{
  "n_experts": 80,
  "moe_layers": [3, 4, 5, 6, 7, 8, 9],
  "init_std_router": 0.00899,
  "num_key_value_heads": 12,
  "vocab_size": 32768,
  "rope_theta": 10000.0,
  "qk_norm": false,
  "init": "normal",
  "learning_rate": 0.000766,
  "beta1": 0.95,
  "lr_head": 0.00683,
  "max_seq_len": 256,
  "train_tokens": 555600000
}
Below are experts of layer 4 (counted from 0) of a mixture-of-experts language model. Rows are named router (the router's row for the expert), down (a neuron's output weights, with its number) and show model dimensions 288-335. Each number is 128 + 24 x the weight over its row's rms, rounded and kept within 0 to 255. Numbers have three digits each.
After each expert's rows: a language model's description of what the expert responds to. This comes from a sample of Wikipedia text that the model never trained on.

# expert 57
router:180126132157156147141108117139176098159156149136129107172103133120117129104133140140111135117110128124126131111167115114121176176113070103133127
down0:167126127105144177095170134143137148154106115166147137106113146095108126162098110146121106103111100110150088104113136148122128145116122116154105
down1:103157105166136142135141105166135163133114135137160133122075104177135119132179149150116095117111119117137150114108095126145118107118089110142096
down2:110155118097175161087156125098133160128102138093139128131107085112135163109174113111143126087152106173133078105098118132130141098114164136159130
down3:162121141143105151159150095129152168124104121141101133162097131136124153092101106140087141097102129147142136102127150135146057139130101127158123
Description: Row-ending table pipes. Pipe separators closing or leading into empty table cells at row ends, plus sentence-final nouns like period, style, football.

# expert 55
router:170140133098153149101099136146133130110118108140130108172123092133116145116103115124158121121145178128129102086152154092142123132168120114102091
down0:141138156129173118130100083115115124122100117102110125102173138131137195099110119134156106152096145093126120140145128147172096088120122153083122
down1:143142134177102141147159178141087146090148146121109147122088095141144129128117176093146154106131127123101152139151120140131164174115112115106120
down2:131123148096130115151149018124105152144114109106128144158147118172089155129132154143128123142114157123136142126142123130123113145102158140132148
down3:115108117147155132137106111096135127111126127138125171139155136126091163166127115117108125135113124130078105151130090173154140110175108118105156
Description: Organization name endings. Closing words or letters of institution and company names and acronyms, such as SAE Institute, Squadron, Airport, Records, EWU.

# expert 4
router:141104178156099159103130144133135111118136148124148140143114140078132127124103132091126112124132111124108098107179128139149152163156126122126113
down0:158121099136126060102121091120117126134119088128136097147086163118130128130144135155147129142131147152144136120086117106126087146143134120098140
down1:091176116126104119137128129134149173127152166125147139120150087113145132102129106147105112129116110150115065125160117130107087142156087143127119
down2:096132133085131147140146105100137107145114085117117173132114123130094122130123140179191128111152083145115116119145131089125067123131091153143104
down3:119138108126128137092120092157131125146146128100142171136162113115122140128092173130136155126129145133121142130102161123156125157068152101137098
Description: Sports table cells. Table pipes, score digits, arrows, colons and country or position codes in footballer career lists and squad tables, such as ENG, DF, loan.

# expert 15
router:140148146113132081114120090138134103145132122136160128176135115108099142106122136135109108129140139130114112065176152103142096145179111119111117
down0:144094125078101095093124104145130135123109090100150111114118143174139094117140126102114163128113117151094127124142167143085149088148108118112159
down1:123124116163151085132137167153120123146116103168158150113111130174114121094129170138077111129200139125118143149136155118155069118106119122102122
down2:132125110092121109120118101145125101130145141124143132137121102132182142133134115168053114150075135158143107116142144124130130118122153145079111
down3:132126114113104131153112136124098143137093108151139154143126152169121100100152187139104135125129112143132098137157131142121140146108118136108163
Description: Clause-ending commas. Commas ending a clause or place name before and, but, which or a further place, as in County Fermanagh, Northern Ireland.

# expert 56
router:126113159136114157082103115145125149136150107155171121169093117105122130141114079083160112088114138100105113117184142113127090124155111124157159
down0:107123094112097139152156170140123161129137125142171118120137138128117113151136116130187131096147111079127083097177139149128139079114168120141136
down1:081116149136140124127155142140093143079093116147126058118118143124123122129142141131128160140137154106115124102100088149101107167148105167144089
down2:187092149119140110137101122101126101194166098116096132125125158157121117150127139098113095113143113137095146127159115108170101113116140139120100
down3:132113122133123105157106113164131084107121142121103103133134124105150112120127121136137101105139125113100105100102148138129135142133108148121147
Description: Pronouns and mid-word pieces. Pronouns and common words such as that, him, them, herself, least, plus middle pieces of unusual names and words like euro.

# expert 22
router:146117141116095133085148086128135138154123104112137133175126077097089156122123167103109121132136176146125090082154145122091139162111100140146104
down0:093119138092117096134140101166090135114101167149153112143114124124090167132113084130116068086159128107096162135125126112138131139143135119125108
down1:091174101091117141154095095080101114152135103112103137127125112115128140131151118139163161143154131083115143088152147130143088104110167096116189
down2:114132103096134159099085149119146081132149121129141104125152135096114111160131105179138114128113126153140105078151090155117127110098108097133122
down3:147173132145110139094098129136120131171122105160169083105182125102122140124124096159126146134137117121121121157152132126132130107101106122166086
Description: List conjunctions and commas. Commas, and, or, but, while joining items or clauses in lists and compound sentences, such as Carnifex, Rivers of Nihil, and.

# expert 59
router:174104127151122132109144125131152124138126154153157136170087140124107139111099117132134155133140147162135126077146125108132149153127128120151112
down0:118186153124125139114151097098140128144090132144133153078128131142156121122097108141138162147095105152142140138135130138138113098128101141111137
down1:120101141130086131108096114169114158116145079107148085126165130103139138136077132139055115121135157108108097156159119113102120144158148154120132
down2:126133126116124161089149129156138123090091128076155151138136118157160127178118142085110142131085095116101122147105132122077077151105111160144110
down3:172129137106116154110169077089130121131121144077155148123122126125107130109100103127077149155099142118094108139115120115109170143120135101119175
Description: Table pipe delimiters. Pipe characters starting or separating rows in wiki tables like tracklists, chart positions and award lists, plus separators like ft.

# expert 44
router:143149154122129110128124130159148115122112141181165090164114115114066122115128142144166099129160137119125103129177120103126154152160071087162143
down0:143134155146119117108116126119155112153155135135114108137122087119149168096139132185089139144161138175134139141133153089088080148119073107121161
down1:089141124145115127088165128119152135123140132157107102101142152107072092118103101135146069088142143138118126143079097177149110166158134139143124
down2:139155083126150121136134164137146143105122162138132084105151126102172122114165118109145110128138115141138158136122094116089132152104138108144135
down3:112170124131172115111111078108115112109136148128133092138132115116150130141108123129125097128145153114154163103110139131105133102131141128132120
Description: Prepositions and articles. Prepositions and articles in running prose, such as the, in, on, over, per, near, via, as early as.

# expert 47
router:172168118093113161129133134146172093122133159146187106151120112079120148116123136118131159108132156136091124075132156120158121148120126106145142
down0:129147117148148151133124138115154118104104105152148117108129140124107085097118149148137139130123119122109143143151126139131113149147084129129164
down1:120102113127126133136140116130108129167147129112084091145144152154150128149129091155088108144107082121131088127113153122153131084159140123144107
down2:121110150133144120098125098117168165126151114108115095135132144150089107102143134087116122156135134137090077104106171099144140147152139105152141
down3:132119121131162139134140105093130130094176095170130089111120157100120153142137144128137141107110105142161122117161130117137110141134126132090121
Description: Contrast adverbs, ordinal suffixes. Contrastive or sequencing adverbs and conjunctions such as but, however, whilst, earlier, only, plus th in 17th century.

# expert 16
router:169129123116132118112119122142162156141116133148157140157073099154142126103129137138180114116108198133111116076148096108128127140129107141124161
down0:154173137096150111121153109162126098103155148092144143125145119159132133123135116108095087172175118136138124163094149096108123119121123135178087
down1:127134112159126144140131126065143124108201104105168125122118119107116134140119135160125122138105089135116123096110103136119116131147160092136152
down2:151147130150174112121134124127150137143144165157133119128152125155057114130114148129143113137148162150125134107115144131147124136106097126128096
down3:125108140122126089106114104154138128135171134098121135130156139081064134163142145111146144149112107086138158150095119102100118151115108150112145
Description: Foreign-word fragments. Mid-word syllable pieces inside non-English names, taxonomic authors and Romance words, such as Griseb, Compagnie, amparo, Aliyu.

# expert 48
router:128155136118117140100140127162132125101130162147124153149111113123084144099151116127181126133116178157118084053161152146132149133161109119160110
down0:132128173153109146148143096107139155090094130164131105166101112108084135166125138108145120152107165107125142078106133159138142124164134146106118
down1:150132106151147101105164138135116149173152130121150143099149140129114171168112153142098078094087169159103169103151143128145152115133101152054117
down2:104144121135113125110102112103112148094112124154112091144113072151120138119127080143094164166147154129126149165131116115129148119135116120105131
down3:093139130162162131101151138173156108100109117099153115127152141095128140128138120173092106156118139124109126123121135119149087091126121162105135
Description: Common nouns in phrases. Common nouns and word-ending pieces after an article or quote mark, such as witness, instrument, flow, tax, village, vocal.

# expert 23
router:149147117175111155111115111152133147126134177101114156115091105099106137144142134118150092114140118105095126128136120135129134141138110146121095
down0:101134133120144141118119148130080157098107119128103134118115125151136133133139106142035129112141147130150131146089126131101124137138123111129148
down1:125107135118121115130125104111141153103098106133102111085153086117086129125110136105155138155106147137069168155111083171089146150120179148147146
down2:130110113092173121119121144160138105120155125158123131158139129149100083133097119162080113147098091144133088151118143099109099145150134106116111
down3:096144134128085116135156152182133123116074140096131111137121116110117084135136106096115110126092163141109139099112141086126062129137123163092148
Description: Table header words. Column header words and first cell pieces in sports and election tables, such as Apps, Pld, GF, Votes, Hub, Bench.

# expert 12
router:157165118136146134105140122134135145084133133113116162157129104140135140110108148125177098110144169170101092117150125101160151154102131117119157
down0:193118108116128167103148138148120131114111092155109121160134167194131098076111112112140117132136133115136111133077127133082138139107122112086124
down1:137114127102125127119147126126146095131173119121136080143187135131116124139125148129091139121124148124078142133124138127114091063134153140109101
down2:134112170174149135151110115124184108147128146140119124078098119104140134122128149090183076153134120145075141117149115126144083128074098111127128
down3:149163139106123136114090167153133108098122067142105083156140154098132095175149104128123106115133087094128113139114103070104076117170169085139140
Description: Institution name words. Later words in names of organizations, schools and events, such as Force in Air Force, District, School, Foundation, Championship.

# expert 52
router:161121110096120155105139085145117131141154129141167109120088115122063166123163143126203135073140144139103128070151190128161148178111097105149131
down0:159132133143134107128162155124130115137150115073132130154126167098144127121153135140168119086118162101120128130152140145109103157114158117144144
down1:106122116127121125110134135120146102118055142092106108101129129121131091121134120085111117161178127130162164126111154153144148123106111199161138
down2:078112121151167150114092108118115130147118136113133155106135109169107147131158153149134126116119145171089156114067126149126142130152229100115098
down3:111138174154127152119118114147110147139147135139101128132105153145101107140163161133131152115128097120133115179126118151177171168150137120157128
Description: Determiners and possessives. Articles, possessive pronouns and 's, plus adjectives right after them, such as their, her, the latter's, most common.

# expert 1
router:142132127128084144131141105162160128099125109138165154095083129080102146096152122113187130141093111088091072114177136115126124144144069134129142
down0:078150154128159136193110157109136141151127114119073121123150108127124116129140125108115127132127136123155122122087107096153119070134077134132120
down1:151096158135137115160123097122122163123101144127097113139122099124115111108125136141132128120122114123124059072142133152115122125154108109127135
down2:164098096164109126138132096147126116168150160117135116140095119156102127085183130146164124098145118113112109146105131088160138136120133087118166
down3:122158106141144119155130118132133137157082131155103111096096099162148128119157115138108152106134163091116100131160084137122133105118178141096124
Description: Mid-word lowercase fragments. Lowercase word pieces inside rare or technical words and species names, such as c-oc-aine, ph-yt-oplankton, ech-in-atus.

# expert 41
router:153153120137131127112154159113159136088136159131177115177104130101146134094136152100133126112170142147116132098153161099142166166108074106144123
down0:113106108180119108141107131070139156175100117149070115129164149169165140159167143109081084084146158134159128104128112152137108115136112134129161
down1:164138125170160119088125119104133114135143125119131118121108180115156139161116146086119142133107075148143138127163151137109104142116125141136163
down2:107142135122131122110160148136109129126156111117143130118114097130093111068140108144193165105101132130118124148149135150144135120141075096122139
down3:178105075125157150164117102140149107155153116138112115115093152101152109163116129109126096124123127128121101142143134125137150156123116123122144
Description: Quantifiers before nouns. Quantity and set words before a noun phrase, such as two, several, many, both, including, some, all.

# expert 63
router:148146157131150126122106112145125104063179107126141135137104091087136123146138140084175146136108128116130108115133110160137105165120135124138096
down0:132146160153133126123116113120109132102091156121099143133124124121168141116138123168123096133130125123171160092130068104151125110145182145128105
down1:163126116145104126153107131136128162118133162108111116132133138136158119092168152166084106117117149114123149101147147115151107127139151111109154
down2:104097177116134097155127087093131144162156104101138113111146141109122100122121110130144100117127101115138138113158130101127135115145142110129155
down3:129132122147171093140151115174164163082130099126126148166128098126090101160115103109145144115089135130151138148135133122084114181135128165098106
Description: Table headers and labels. Column headers and first-column labels in tables, such as Candidate, Votes, Ship, Nominee, Pld, FW, plus unit labels, dates and entry numbers.

# expert 20
router:139158156121130147125134125145144131099125165148160098130118123149122132114125113158127128119146170157117118078176099079153134153160060130129147
down0:141101155093138166124117116121095075125127124074162093159138082138161148133124102099089158119131082082111104141109132088109137130143137102086134
down1:161127145101146129136133123140117150144145094090119128153148156105141149129134137141108113111104143131152107145160100112104092113097180165097115
down2:125140162065150151172107077161118145108127097131106114168125128115099088146090144137142112164147077128155153104107139114130159076133161126096112
down3:108127188133108166117112166154169115128134105132103122146125122137140121138141099142167120098137110074152141102110097116160135100083137106106117
Description: List and table separators. Semicolons, pipes, commas and closing parentheses separating items in tables and infobox lists, such as ");", "|", "%;", and Synonyms or Starring labels.

# expert 19
router:168116127108119126137143125120132130131144134135119161161073123144120131130117109110192126107108176141132081107172148126109106153146086101143143
down0:136111151127120107145095149119110153145086094130128136114174133177071156099139123076133143171159120131153143147118134128073131178108121122096097
down1:125115116134109083162134118135154105137117144137139106102161156104149165110154108124117096122163091098110103136174171134141117133147139129142131
down2:134149097124113157127141120159077108119130093099139118115104161116164128120119102110143085150090100113112141120134104098119119153099160173086081
down3:114134121087122108117097131122136128157128102110165100122110118094135172156150130113125088126115069114159135113117136103113094103116115169112136
Description: Name-internal syllables. Middle or final pieces of personal and place names, often foreign, such as Sal-ter, Got-z-kowsky, Edg-bast-on, Car-wyn.

# expert 49
router:147163126100146138121090133146167128124133111118124136149100106122134135093107130091161094090126167119116118136180098081127124142155116103159132
down0:114123101124137116126133081156127123138140103112142090099159140123125119143135131148100135161163106089118152096103140127133099131102157112163111
down1:100140104123138109134129134156130111148152123122107127122164101110137159128120099128088170128102145152102133137104102138167108071132078159138120
down2:114164140171174122129115109154128094150078070128093136148127108141146141158140097115165139131128094138148124135148105124105095111125128143136110
down3:129107103118113096170107151106136176150115111112121115111094132086137136118141143200152135134097122123111092125088146163093167061101139144128132
Description: Places after the. Country, region and place nouns ending a noun phrase after the/of/in, such as Great Britain, Eastern Canada, England, environment, year.

# expert 10
router:137159142108146126111148110163157136101145113127167147141130085150122167139108130094127107112111190115100095084156121111132139135142095130139093
down0:100155101170102132143130105168172147147140153125137108136124167110127147127151127130094137126105146143113142149125153128134138158126173150116135
down1:126152156122121133138125077111153107087081122128131094148121142195078124161082096093115137102100155098123113127102098146113124133144100119141136
down2:120139134077179135143110114185144158131152144059093148138107140125120138098126108158134121104122166121114135141100098107138141125121109101145105
down3:101131133139111132107135101176146138132155096119158139164130137115157138159157090158108114130113106114118136129110141144125140143118154134156094
Description: Noun and suffix completions. Word-final pieces and concrete place or building nouns completing compounds, such as follow-up, town, roof, wall, based, Street.